config.toml
num_hidden_layers = 10
hidden_size = 192
n_experts = 32
experts_per_token = 1
d_expert = 224
d_shared_expert = 0
hidden_act = "swiglu"
moe_layers = [0, 1, 2, 3, 4, 5, 6, 7, 8, 9]
router_score = "sigmoid"
normalize_top_k = false
routed_scale = 2.0
balance_loss = 0.00323
balance_bias = false
router_noise = 0.3
router_bias = true
init_std_router = 0.0367
lr_router = 0.00108
num_attention_heads = 6
num_key_value_heads = 6
head_dim = 32
vocab_size = 14831
norm = "rmsnorm"
norm_place = "pre"
norm_eps = 1e-05
positions = "rope"
rope_theta = 10000.0
rope_fraction = 1.0
qk_norm = false
attn_scale = 0.177
tie_word_embeddings = false
parallel_block = false
init = "uniform"
init_std_qkv = 0.0361
init_std_o = 0.00807
init_std_up = 0.0361
init_std_down = 0.00807
optimizer = "soap_variant"
learning_rate = 0.00423
lr_mult_qkv = 0.5
beta1 = 0.95
beta2 = 0.98
lr_head = 0.0085
max_grad_norm = 1.0
warmup_steps = 200
schedule = "wsd"
decay_fraction = 0.714
decay_shape = "cos"
final_lr_fraction = 0.05
batch_tokens = 65536
max_seq_len = 1024
doc_mask = false
train_tokens = 357200000
max_steps = 5451
dataset = "wikipedia_en"
Below are experts of layer 2 (counted from 0) of a mixture-of-experts language model. Rows are named router (the router's row for the expert), down (a neuron's output weights, with its number) and show model dimensions 0-191. Each number is 200 + 20 x the weight over its row's rms, rounded and kept within 0 to 999.
After each expert's rows: "raises" lists some tokens whose logits its average output raises strongly, later layers aside; "comes before" lists some tokens at least twice as common just after its tokens as in all text. This comes from a sample of Wikipedia text that the model never trained on. Tokens count by the router's weight.

# expert 8
router,204,199,222,208,199,196,196,214,218,229,205,192,199,192,208,193,206,185,175,197,206,187,209,225,189,203,194,198,197,190,213,202,229,217,235,181,194,205,223,206,234,219,167,221,180,202,206,226,181,166,222,207,179,220,186,204,203,204,167,196,182,206,208,183,190,178,159,183,173,197,227,196,229,194,208,202,209,185,181,198,170,221,207,216,165,190,206,208,223,194,206,176,208,178,181,228,236,189,232,197,193,253,187,204,181,216,213,207,216,198,238,243,215,171,216,189,177,226,204,220,221,225,176,205,177,192,148,219,201,183,200,193,213,235,188,211,166,242,233,157,186,215,215,179,197,228,218,206,191,210,200,167,194,177,219,194,195,205,138,164,228,216,185,189,249,170,199,180,236,215,208,187,177,181,169,175,233,207,216,197,214,212,182,202,218,221,194,208,209,196,206,217
down8,211,196,239,195,155,193,218,217,204,174,219,157,210,196,220,185,188,197,210,229,212,183,204,230,232,178,199,213,203,188,209,259,203,201,189,180,203,217,215,178,199,210,208,187,171,204,203,195,231,195,213,183,208,214,193,173,204,204,197,256,184,166,208,210,194,204,169,213,234,192,187,224,152,202,220,186,216,173,215,220,190,209,202,185,174,190,202,237,164,211,224,213,193,211,182,220,206,209,224,192,206,214,205,227,188,204,185,221,222,218,245,198,224,188,214,182,194,173,200,184,174,236,184,192,205,196,199,206,214,208,213,210,239,189,224,206,191,204,192,198,185,221,194,176,219,188,225,206,185,182,192,232,171,172,178,202,185,228,201,205,191,212,179,179,236,159,184,240,220,231,197,245,178,190,190,222,218,216,212,229,223,163,196,210,189,174,198,216,210,219,179,236
raises: " ", ",", ".", ".\n\n", " or", " ("
comes before: " ", " -", " –", "===\n\n", " life", "′"

# expert 12
router,208,194,184,180,194,207,199,205,199,213,227,194,228,179,203,215,185,167,191,208,203,198,202,207,192,214,205,178,219,187,202,214,192,216,252,190,196,239,205,227,237,172,159,203,184,208,183,208,202,206,214,203,197,207,196,244,211,158,196,174,190,227,218,198,171,187,180,223,165,199,199,197,222,173,142,196,168,203,182,143,222,196,214,226,139,207,199,211,208,205,229,170,180,182,202,204,210,206,224,176,208,198,190,199,186,203,205,196,193,200,228,227,173,182,165,178,182,201,191,178,194,197,189,179,182,188,211,177,238,224,204,206,189,205,197,179,192,234,226,198,187,203,214,186,206,201,187,211,167,224,193,226,224,230,206,183,241,192,186,183,209,202,197,171,207,196,253,161,209,188,217,185,180,151,174,185,209,184,209,184,196,207,216,229,220,186,190,217,209,191,224,218
down9,251,183,217,229,234,205,191,205,194,171,205,186,191,199,207,208,223,198,210,200,189,256,218,218,207,186,175,169,193,208,202,220,182,195,174,222,186,197,168,206,176,210,191,197,216,197,162,198,191,192,170,179,200,203,197,180,207,193,213,217,225,218,186,201,230,220,206,185,204,206,181,207,180,207,245,165,185,182,203,161,200,203,182,190,219,170,203,194,151,188,182,202,212,212,207,174,178,197,173,168,171,186,232,174,172,207,199,197,197,198,248,194,198,197,193,239,201,233,199,182,189,209,176,210,215,233,188,212,200,258,224,188,205,176,226,191,238,194,179,193,170,183,188,177,196,146,233,203,174,179,178,205,187,240,207,174,182,198,233,180,209,222,222,214,193,194,188,181,207,187,211,218,228,214,211,229,189,197,198,207,225,163,199,205,217,194,201,189,213,183,187,178
raises: " in", " ", " by", ",", " a", "."
comes before: " to", " in", " by", " the", " a", " on"

# expert 21
router,209,194,212,172,195,240,180,224,215,208,194,214,186,208,191,184,213,210,177,205,261,195,228,164,191,200,187,197,184,211,238,195,203,204,193,177,159,244,216,221,234,219,214,222,214,240,189,223,200,196,221,227,214,202,160,242,218,191,173,198,199,215,210,204,205,179,167,198,201,183,237,180,210,182,216,206,179,198,203,212,192,182,188,232,162,214,196,198,188,170,199,199,177,191,183,217,193,247,199,176,210,196,191,195,182,211,209,203,179,205,225,207,192,187,214,162,176,224,208,182,248,202,192,167,194,203,209,183,185,176,217,184,210,243,181,202,147,198,236,188,196,176,201,205,190,184,191,216,194,192,190,173,169,221,206,210,197,176,160,164,177,199,178,175,223,169,196,209,227,205,197,182,175,182,177,203,198,197,202,218,191,177,190,194,202,231,201,192,211,243,209,195
down10,172,166,195,230,193,185,219,201,199,146,216,199,168,205,201,184,182,232,196,229,175,193,177,225,167,207,216,200,194,203,201,222,174,191,183,225,186,195,209,215,175,165,194,218,175,161,218,217,245,224,183,232,228,201,207,178,196,235,223,209,200,201,192,212,248,195,211,198,188,201,211,195,188,177,151,229,223,226,209,212,208,185,181,218,171,250,197,182,151,202,202,240,200,192,192,186,206,177,182,195,202,199,178,172,211,208,216,228,200,207,205,200,219,200,203,199,202,188,237,193,169,205,194,203,221,215,188,170,210,198,207,211,217,204,198,212,235,217,191,219,239,226,181,215,223,214,190,208,180,177,205,175,216,163,218,181,201,216,179,214,194,194,189,209,180,206,204,192,174,203,175,209,227,170,213,234,197,207,182,195,143,223,204,174,198,198,184,211,203,169,225,194
raises: " ", " and", " the", " a", " as"
comes before: " and", " ", " but", "000", " he", " which"

# expert 26
router,197,201,178,195,187,238,149,203,213,228,207,210,212,194,201,187,184,217,159,205,210,201,223,181,213,203,174,200,173,173,225,212,211,201,234,182,174,223,229,237,220,233,172,222,192,218,206,206,173,172,236,193,195,208,175,221,230,186,193,186,189,225,225,208,193,158,193,209,174,236,236,211,217,194,191,213,194,202,180,185,204,208,202,219,157,180,190,202,197,205,244,178,186,178,196,178,217,233,222,172,198,197,177,193,205,205,209,234,193,210,215,235,200,194,210,183,172,194,217,185,222,205,178,185,178,184,190,194,184,201,209,192,225,236,186,177,164,212,246,176,183,200,222,187,190,190,169,197,178,204,174,189,175,215,180,180,196,196,194,175,190,208,165,175,196,193,215,167,214,182,188,183,161,189,186,191,209,191,239,198,227,182,184,202,205,219,210,192,212,232,250,203
down7,198,211,202,164,264,206,225,199,220,214,210,193,202,202,181,212,199,171,164,152,206,196,234,174,215,221,232,217,208,192,197,167,208,190,216,207,164,156,190,212,227,216,172,185,213,209,192,200,206,217,220,221,179,245,192,201,198,202,155,221,208,218,174,180,230,198,187,200,215,200,209,187,167,223,198,214,219,179,216,199,212,187,214,212,204,212,204,203,216,208,194,161,205,196,197,198,221,173,194,204,169,205,215,165,198,182,226,197,177,210,197,206,211,243,227,185,232,174,180,168,220,191,184,226,189,187,238,186,193,208,224,198,202,223,212,193,198,204,170,182,190,169,164,194,185,198,218,222,225,182,179,234,248,185,213,206,238,216,193,219,221,186,197,208,216,202,226,201,195,216,210,193,204,190,216,197,179,221,182,260,213,182,218,178,193,203,201,229,219,212,197,179
raises: ",", "ic", " or", "a", "ific", " and"
comes before: " |", " |\n", ":", " |\n\n", " Places", "–"

# expert 1
router,173,204,230,216,207,199,201,222,171,205,219,231,216,201,204,208,204,191,190,219,187,209,223,234,193,202,224,197,217,166,219,150,198,227,264,176,208,192,187,225,212,209,185,214,210,205,230,233,193,181,190,190,175,215,173,226,217,219,192,175,230,203,206,201,215,177,191,219,160,195,208,186,228,160,200,178,210,190,180,195,197,213,208,226,193,207,206,167,249,206,219,187,200,182,192,220,246,190,255,187,192,226,199,184,191,207,222,200,177,200,217,204,207,179,206,206,203,214,208,200,202,213,191,194,191,195,162,217,229,165,213,184,210,240,159,168,198,225,221,181,189,220,223,227,154,220,211,195,206,218,201,189,215,190,172,189,192,228,185,195,197,252,190,211,208,187,204,183,204,193,169,191,190,192,170,170,214,211,215,172,234,178,185,205,216,198,191,206,206,221,220,218
down11,202,174,210,192,194,221,209,212,198,210,161,254,234,207,198,209,188,205,199,180,213,219,187,197,239,182,206,177,191,186,166,246,220,212,213,176,182,183,202,174,188,186,191,212,186,196,201,207,220,177,227,227,192,194,215,191,179,188,202,181,213,197,204,221,191,198,194,200,205,183,186,194,223,221,209,211,178,203,181,202,203,169,197,227,178,197,205,190,218,206,234,188,177,239,190,190,205,184,222,216,211,181,181,172,196,205,199,165,220,193,207,197,221,192,177,187,254,227,191,218,199,158,186,220,161,232,205,209,172,219,178,204,240,183,181,211,170,194,185,201,184,203,210,197,192,207,179,189,177,210,225,166,231,208,188,207,228,194,194,206,230,232,195,159,181,212,234,181,226,171,241,211,207,246,215,149,170,228,187,194,183,187,194,226,187,205,195,178,230,170,216,218
raises: "0", "3", "4"
comes before: "0", "5", "7", "6", "8", "9"

# expert 28
router,201,196,177,198,181,236,145,207,200,227,203,211,216,189,196,187,183,224,161,203,203,195,229,184,211,205,170,196,179,176,224,206,211,195,235,187,179,217,236,239,216,232,171,218,189,222,201,201,170,173,237,189,198,207,182,218,223,185,180,189,190,228,218,204,199,161,191,206,183,235,234,216,218,189,190,216,186,206,171,185,203,202,202,220,164,178,195,205,204,206,237,173,187,175,202,178,220,235,226,165,196,202,182,186,209,204,211,232,184,218,210,237,208,193,215,186,172,185,217,194,229,200,182,190,179,184,200,192,177,202,210,196,229,238,185,174,165,217,240,189,182,195,222,180,186,190,168,194,176,210,171,195,179,211,181,186,186,203,190,172,191,211,178,176,199,193,219,165,217,182,186,184,173,193,189,189,211,203,236,203,222,187,186,205,210,214,209,190,211,234,257,209
down7,207,178,216,217,210,173,182,190,179,204,185,187,228,159,186,173,189,208,173,212,194,187,239,237,173,227,228,156,199,172,193,226,196,203,198,199,222,197,170,193,168,186,199,190,211,207,223,178,192,207,215,212,219,177,207,225,234,174,265,242,211,217,193,206,203,193,184,180,205,207,198,185,212,208,189,201,211,193,218,204,231,202,214,157,207,186,232,168,182,219,203,175,227,211,213,234,199,172,201,215,180,198,220,199,214,168,199,218,236,203,211,201,186,231,182,200,219,225,196,228,233,184,225,174,183,185,192,207,213,239,207,195,198,193,175,210,182,203,222,225,224,196,180,231,193,171,185,193,211,220,203,214,220,211,197,152,164,182,208,223,217,198,193,170,216,204,189,197,227,212,179,190,208,184,188,169,191,176,224,187,203,169,194,226,157,193,198,224,223,177,196,204
raises: " (", ",", " and", " of", ".", "\n"
comes before: " •;", "-", " |", ";", "–", " |\n"

# expert 7
router,174,216,190,204,182,233,194,230,218,234,206,194,220,200,230,234,207,183,216,227,209,212,210,183,188,169,186,203,220,167,233,202,207,228,215,189,184,191,229,244,241,225,198,199,203,204,203,225,229,158,249,212,216,210,177,208,210,203,176,167,226,194,220,209,161,200,217,186,199,199,245,219,221,177,180,205,217,175,181,215,177,196,191,239,193,215,177,168,214,195,222,207,184,215,205,241,220,195,210,193,215,213,204,227,176,206,179,194,195,183,189,194,220,204,199,210,212,212,198,208,229,201,174,209,195,197,176,215,194,187,179,183,191,233,202,193,183,210,237,178,194,210,196,224,216,227,187,174,193,216,184,162,172,213,211,215,220,229,191,180,213,213,171,206,181,160,204,196,200,211,203,192,182,151,212,158,217,178,216,180,195,158,227,197,195,205,183,209,239,203,212,180
down8,203,189,183,231,209,207,190,185,206,206,176,189,213,251,209,162,175,194,196,201,210,196,203,180,155,177,211,226,210,239,157,214,235,201,207,188,196,176,202,159,224,188,207,183,207,218,190,189,204,216,210,180,160,192,172,185,184,181,192,214,228,198,195,206,207,188,203,205,202,223,184,200,199,180,220,223,190,238,167,215,200,185,168,222,186,214,199,195,214,191,195,194,200,197,169,211,203,197,206,210,210,194,220,222,238,231,205,215,209,145,206,182,199,202,206,180,210,191,194,203,181,222,169,195,215,219,214,230,223,183,220,215,174,207,164,187,224,240,208,171,189,245,193,176,153,188,216,189,190,226,184,182,226,213,185,181,224,212,214,212,178,203,229,221,193,214,199,188,224,170,180,229,200,205,234,209,161,223,188,194,186,221,219,231,226,166,233,185,209,169,184,189
raises: "1", " or", "ae", "2"
comes before: "0", "1", "2", "3", "6", "4"

# expert 18
router,206,202,176,196,188,240,141,205,207,222,198,213,213,193,204,194,186,229,165,205,202,199,230,184,216,203,172,203,174,177,223,211,213,201,231,179,185,219,229,234,210,237,167,226,189,221,209,209,174,174,237,187,201,204,187,216,223,187,189,183,191,225,222,207,195,159,187,213,177,236,235,219,219,192,192,211,194,206,171,185,207,207,204,223,166,186,197,204,200,211,238,172,186,172,196,174,211,231,227,168,201,195,186,189,213,199,213,231,183,221,207,224,206,199,213,194,165,189,215,196,223,207,180,192,179,180,191,198,178,199,214,194,227,238,187,173,167,214,240,184,191,202,224,185,181,187,171,202,177,206,167,194,175,210,177,183,188,198,192,173,190,215,174,176,204,194,218,168,216,179,185,177,176,194,189,197,216,201,234,198,224,183,189,204,206,221,210,179,207,234,259,209
down6,199,178,181,184,179,183,217,235,225,211,227,215,194,202,187,174,231,172,197,225,233,216,235,191,210,168,181,168,211,144,198,187,232,175,196,209,226,206,190,214,227,198,215,199,187,198,198,207,198,217,210,200,176,198,197,183,193,158,175,192,200,211,204,220,195,207,218,175,203,158,184,191,176,229,215,194,198,156,226,203,194,182,172,229,207,234,200,173,193,232,226,163,259,220,165,220,228,197,207,205,176,222,221,203,230,192,207,208,205,187,201,229,192,177,224,199,184,207,196,202,184,215,209,192,197,216,170,159,216,212,189,213,205,220,194,255,223,190,226,209,194,199,199,198,171,180,197,197,165,232,152,213,188,181,217,228,213,196,203,206,217,201,185,195,181,208,171,203,206,190,185,215,197,196,217,222,220,218,194,219,197,244,233,210,190,185,208,204,200,195,227,178
raises: ",", " and", " of", " or", " (", " "
comes before: " |", ":", "(s", "-", " Density", "–"

# expert 27
router,171,182,178,193,217,190,186,172,222,219,198,186,198,226,203,189,185,214,185,197,197,178,203,225,199,191,213,208,181,189,223,203,251,204,202,165,182,206,200,232,208,235,193,216,195,208,228,188,173,184,213,190,200,189,173,235,260,173,180,165,177,228,258,215,213,191,186,198,160,204,225,225,230,228,174,189,174,204,209,200,180,190,191,199,189,171,220,209,201,181,216,179,167,190,199,189,236,205,203,198,217,209,233,213,177,204,207,218,229,159,180,200,220,223,181,178,165,201,240,182,242,220,184,205,207,197,197,213,193,226,229,193,201,195,186,152,166,215,233,191,195,186,233,209,199,234,200,171,176,190,174,170,176,206,204,198,194,167,209,169,198,209,223,183,211,216,198,202,208,207,195,191,192,212,185,213,207,179,221,178,194,182,191,200,205,202,177,223,185,225,205,185
down11,180,222,217,214,226,198,232,159,224,196,212,234,159,207,195,200,210,179,168,189,161,216,174,216,187,206,204,175,177,230,213,180,199,203,203,208,198,239,176,187,194,215,177,206,200,188,171,198,206,204,224,232,175,183,201,216,194,192,190,194,233,239,233,165,207,218,216,195,198,174,202,201,187,188,193,212,222,228,197,240,194,223,216,222,160,249,201,216,194,201,204,217,201,230,221,200,199,198,199,215,203,176,204,236,175,210,197,163,212,162,183,207,199,207,179,216,199,241,171,231,182,210,179,229,202,227,204,177,199,180,217,173,220,213,194,195,213,219,200,228,220,195,212,180,208,169,172,225,199,165,229,188,204,180,190,224,174,193,212,209,233,214,167,187,200,209,200,249,198,207,207,184,212,203,188,205,213,177,192,166,193,221,215,181,207,206,223,215,196,176,150,202
raises: " and", " a", " with", " |"
comes before: " |", " (", " |\n", " is", " and", " was"

# expert 31
router,211,219,190,193,161,241,180,181,225,215,190,192,184,176,191,178,211,184,207,199,223,201,202,220,210,176,207,191,196,156,190,219,252,205,191,202,186,241,258,221,189,190,202,230,165,219,217,208,198,175,195,198,165,204,152,230,198,196,186,201,184,245,207,210,184,197,218,187,205,232,209,227,209,162,189,211,192,215,201,207,169,180,213,201,139,184,183,155,192,197,193,213,213,194,207,205,188,220,242,197,197,239,176,235,220,202,201,178,187,187,214,210,202,178,220,213,161,189,219,201,227,183,206,169,191,208,191,185,210,175,233,189,203,216,167,138,171,200,196,199,197,199,213,205,174,178,203,181,176,227,215,178,207,198,190,209,210,193,185,213,205,200,168,190,183,189,203,211,199,182,188,187,189,160,176,178,213,194,223,183,201,175,197,201,201,211,190,199,212,201,193,198
down9,227,212,168,233,216,202,234,228,184,183,214,224,186,211,218,240,199,203,208,133,189,187,221,175,172,196,227,240,200,196,228,198,177,218,205,201,200,184,210,213,187,182,216,207,184,232,215,217,213,220,199,178,199,200,217,199,199,191,187,171,221,175,211,183,189,189,192,210,222,181,198,210,191,223,207,209,212,222,191,186,210,230,208,158,220,237,192,207,190,210,225,170,189,171,194,182,217,204,159,231,214,176,194,188,193,197,211,150,175,188,181,173,189,216,220,198,189,186,213,210,163,198,179,181,162,179,192,203,238,208,179,156,209,251,206,186,204,167,183,242,220,221,218,174,164,177,200,202,229,192,189,200,210,208,186,187,204,182,172,194,209,204,190,204,191,205,171,174,187,204,222,204,231,207,186,191,183,216,194,191,226,176,184,188,245,178,188,198,189,204,201,184
raises: "und", " no", " a", " the", " over", " only"
comes before: " the", " be", " a", " his", " other", " have"

# expert 6
router,200,213,215,201,204,223,221,190,170,214,205,205,218,206,212,183,193,225,187,214,225,210,221,191,237,209,192,203,184,185,200,174,197,218,239,209,186,207,216,255,197,224,199,213,198,212,220,223,182,190,211,201,174,206,187,246,221,171,206,195,187,229,234,206,197,211,166,194,196,188,244,211,213,205,194,159,213,199,170,179,223,169,213,184,184,218,189,175,219,190,240,174,212,184,209,190,227,203,216,208,203,226,194,202,204,218,203,218,215,201,231,204,182,200,186,189,201,186,215,171,208,179,215,155,167,199,200,192,218,225,179,208,211,216,198,206,188,220,278,188,187,165,187,217,192,227,178,192,169,265,230,199,196,199,189,176,218,204,205,158,212,197,180,203,199,200,207,187,204,189,153,182,169,197,174,172,224,178,177,195,190,184,216,200,208,212,183,203,189,223,171,217
down7,214,186,226,191,166,197,216,169,189,219,203,190,212,209,206,207,197,205,200,182,190,203,215,211,196,188,196,178,187,194,232,200,221,195,199,208,202,212,208,193,195,203,204,229,215,161,148,172,196,198,213,256,223,202,246,179,211,227,187,193,208,211,199,212,199,175,223,209,183,184,145,203,217,230,223,211,191,229,190,215,177,216,167,225,178,179,188,192,215,153,211,170,165,206,199,218,172,197,209,173,210,227,183,197,220,193,191,207,241,184,203,193,217,187,179,149,220,220,201,212,237,191,217,222,189,191,189,176,197,170,169,210,207,181,168,180,157,200,188,201,206,213,200,209,201,179,213,222,191,183,139,212,210,245,202,170,202,219,210,195,202,178,232,210,216,193,181,213,207,232,219,216,218,201,188,197,213,189,166,213,224,215,195,232,199,184,211,176,222,193,171,204
raises: ",", " ", ".", " (", ":", "\n\n"
comes before: " of", ",", ".", " in", " was", " and"

# expert 22
router,203,204,206,211,176,205,229,205,187,221,225,186,162,231,207,208,174,211,190,206,183,175,246,189,216,189,208,158,200,196,209,171,228,191,248,208,211,199,212,250,251,216,163,222,178,215,208,233,194,173,205,219,168,227,171,213,216,180,190,177,207,228,230,192,211,167,177,226,195,213,210,184,225,209,169,167,198,219,175,191,201,195,201,199,176,208,190,166,203,160,230,178,191,182,187,202,218,194,224,189,195,222,199,207,205,219,192,217,202,210,243,237,191,172,180,186,186,198,232,199,203,204,201,175,169,196,168,162,215,200,205,202,208,206,196,187,180,244,221,183,174,204,180,201,174,188,197,209,170,237,217,208,196,191,184,171,193,209,185,177,229,196,214,180,210,188,230,167,204,183,192,197,177,190,211,173,218,189,219,222,216,200,223,223,198,199,209,215,211,216,179,202
down3,215,201,227,178,209,221,221,225,175,184,182,230,239,202,229,168,233,184,188,221,285,213,178,207,200,205,164,207,231,219,181,186,222,201,228,206,192,175,209,224,208,208,183,172,176,201,191,188,234,206,201,212,229,198,199,177,199,233,188,186,154,175,201,227,205,201,160,223,203,194,204,194,242,190,196,150,204,191,179,187,201,231,207,183,176,209,214,215,210,185,218,176,198,183,194,205,184,201,198,188,212,183,207,214,170,204,142,210,203,235,191,191,200,211,211,180,213,211,209,204,178,192,189,217,196,224,215,179,233,210,177,202,214,193,227,224,213,212,182,189,168,206,211,192,242,200,181,200,194,195,209,207,226,201,197,207,196,188,205,209,189,186,165,213,215,229,195,219,204,148,213,213,164,169,199,163,180,192,175,192,194,173,187,212,199,204,185,204,202,174,189,205
raises: " (", ",", " ", ".", " and", "\n"
comes before: ",", "\n", ".", " and", ".\n\n", "'s"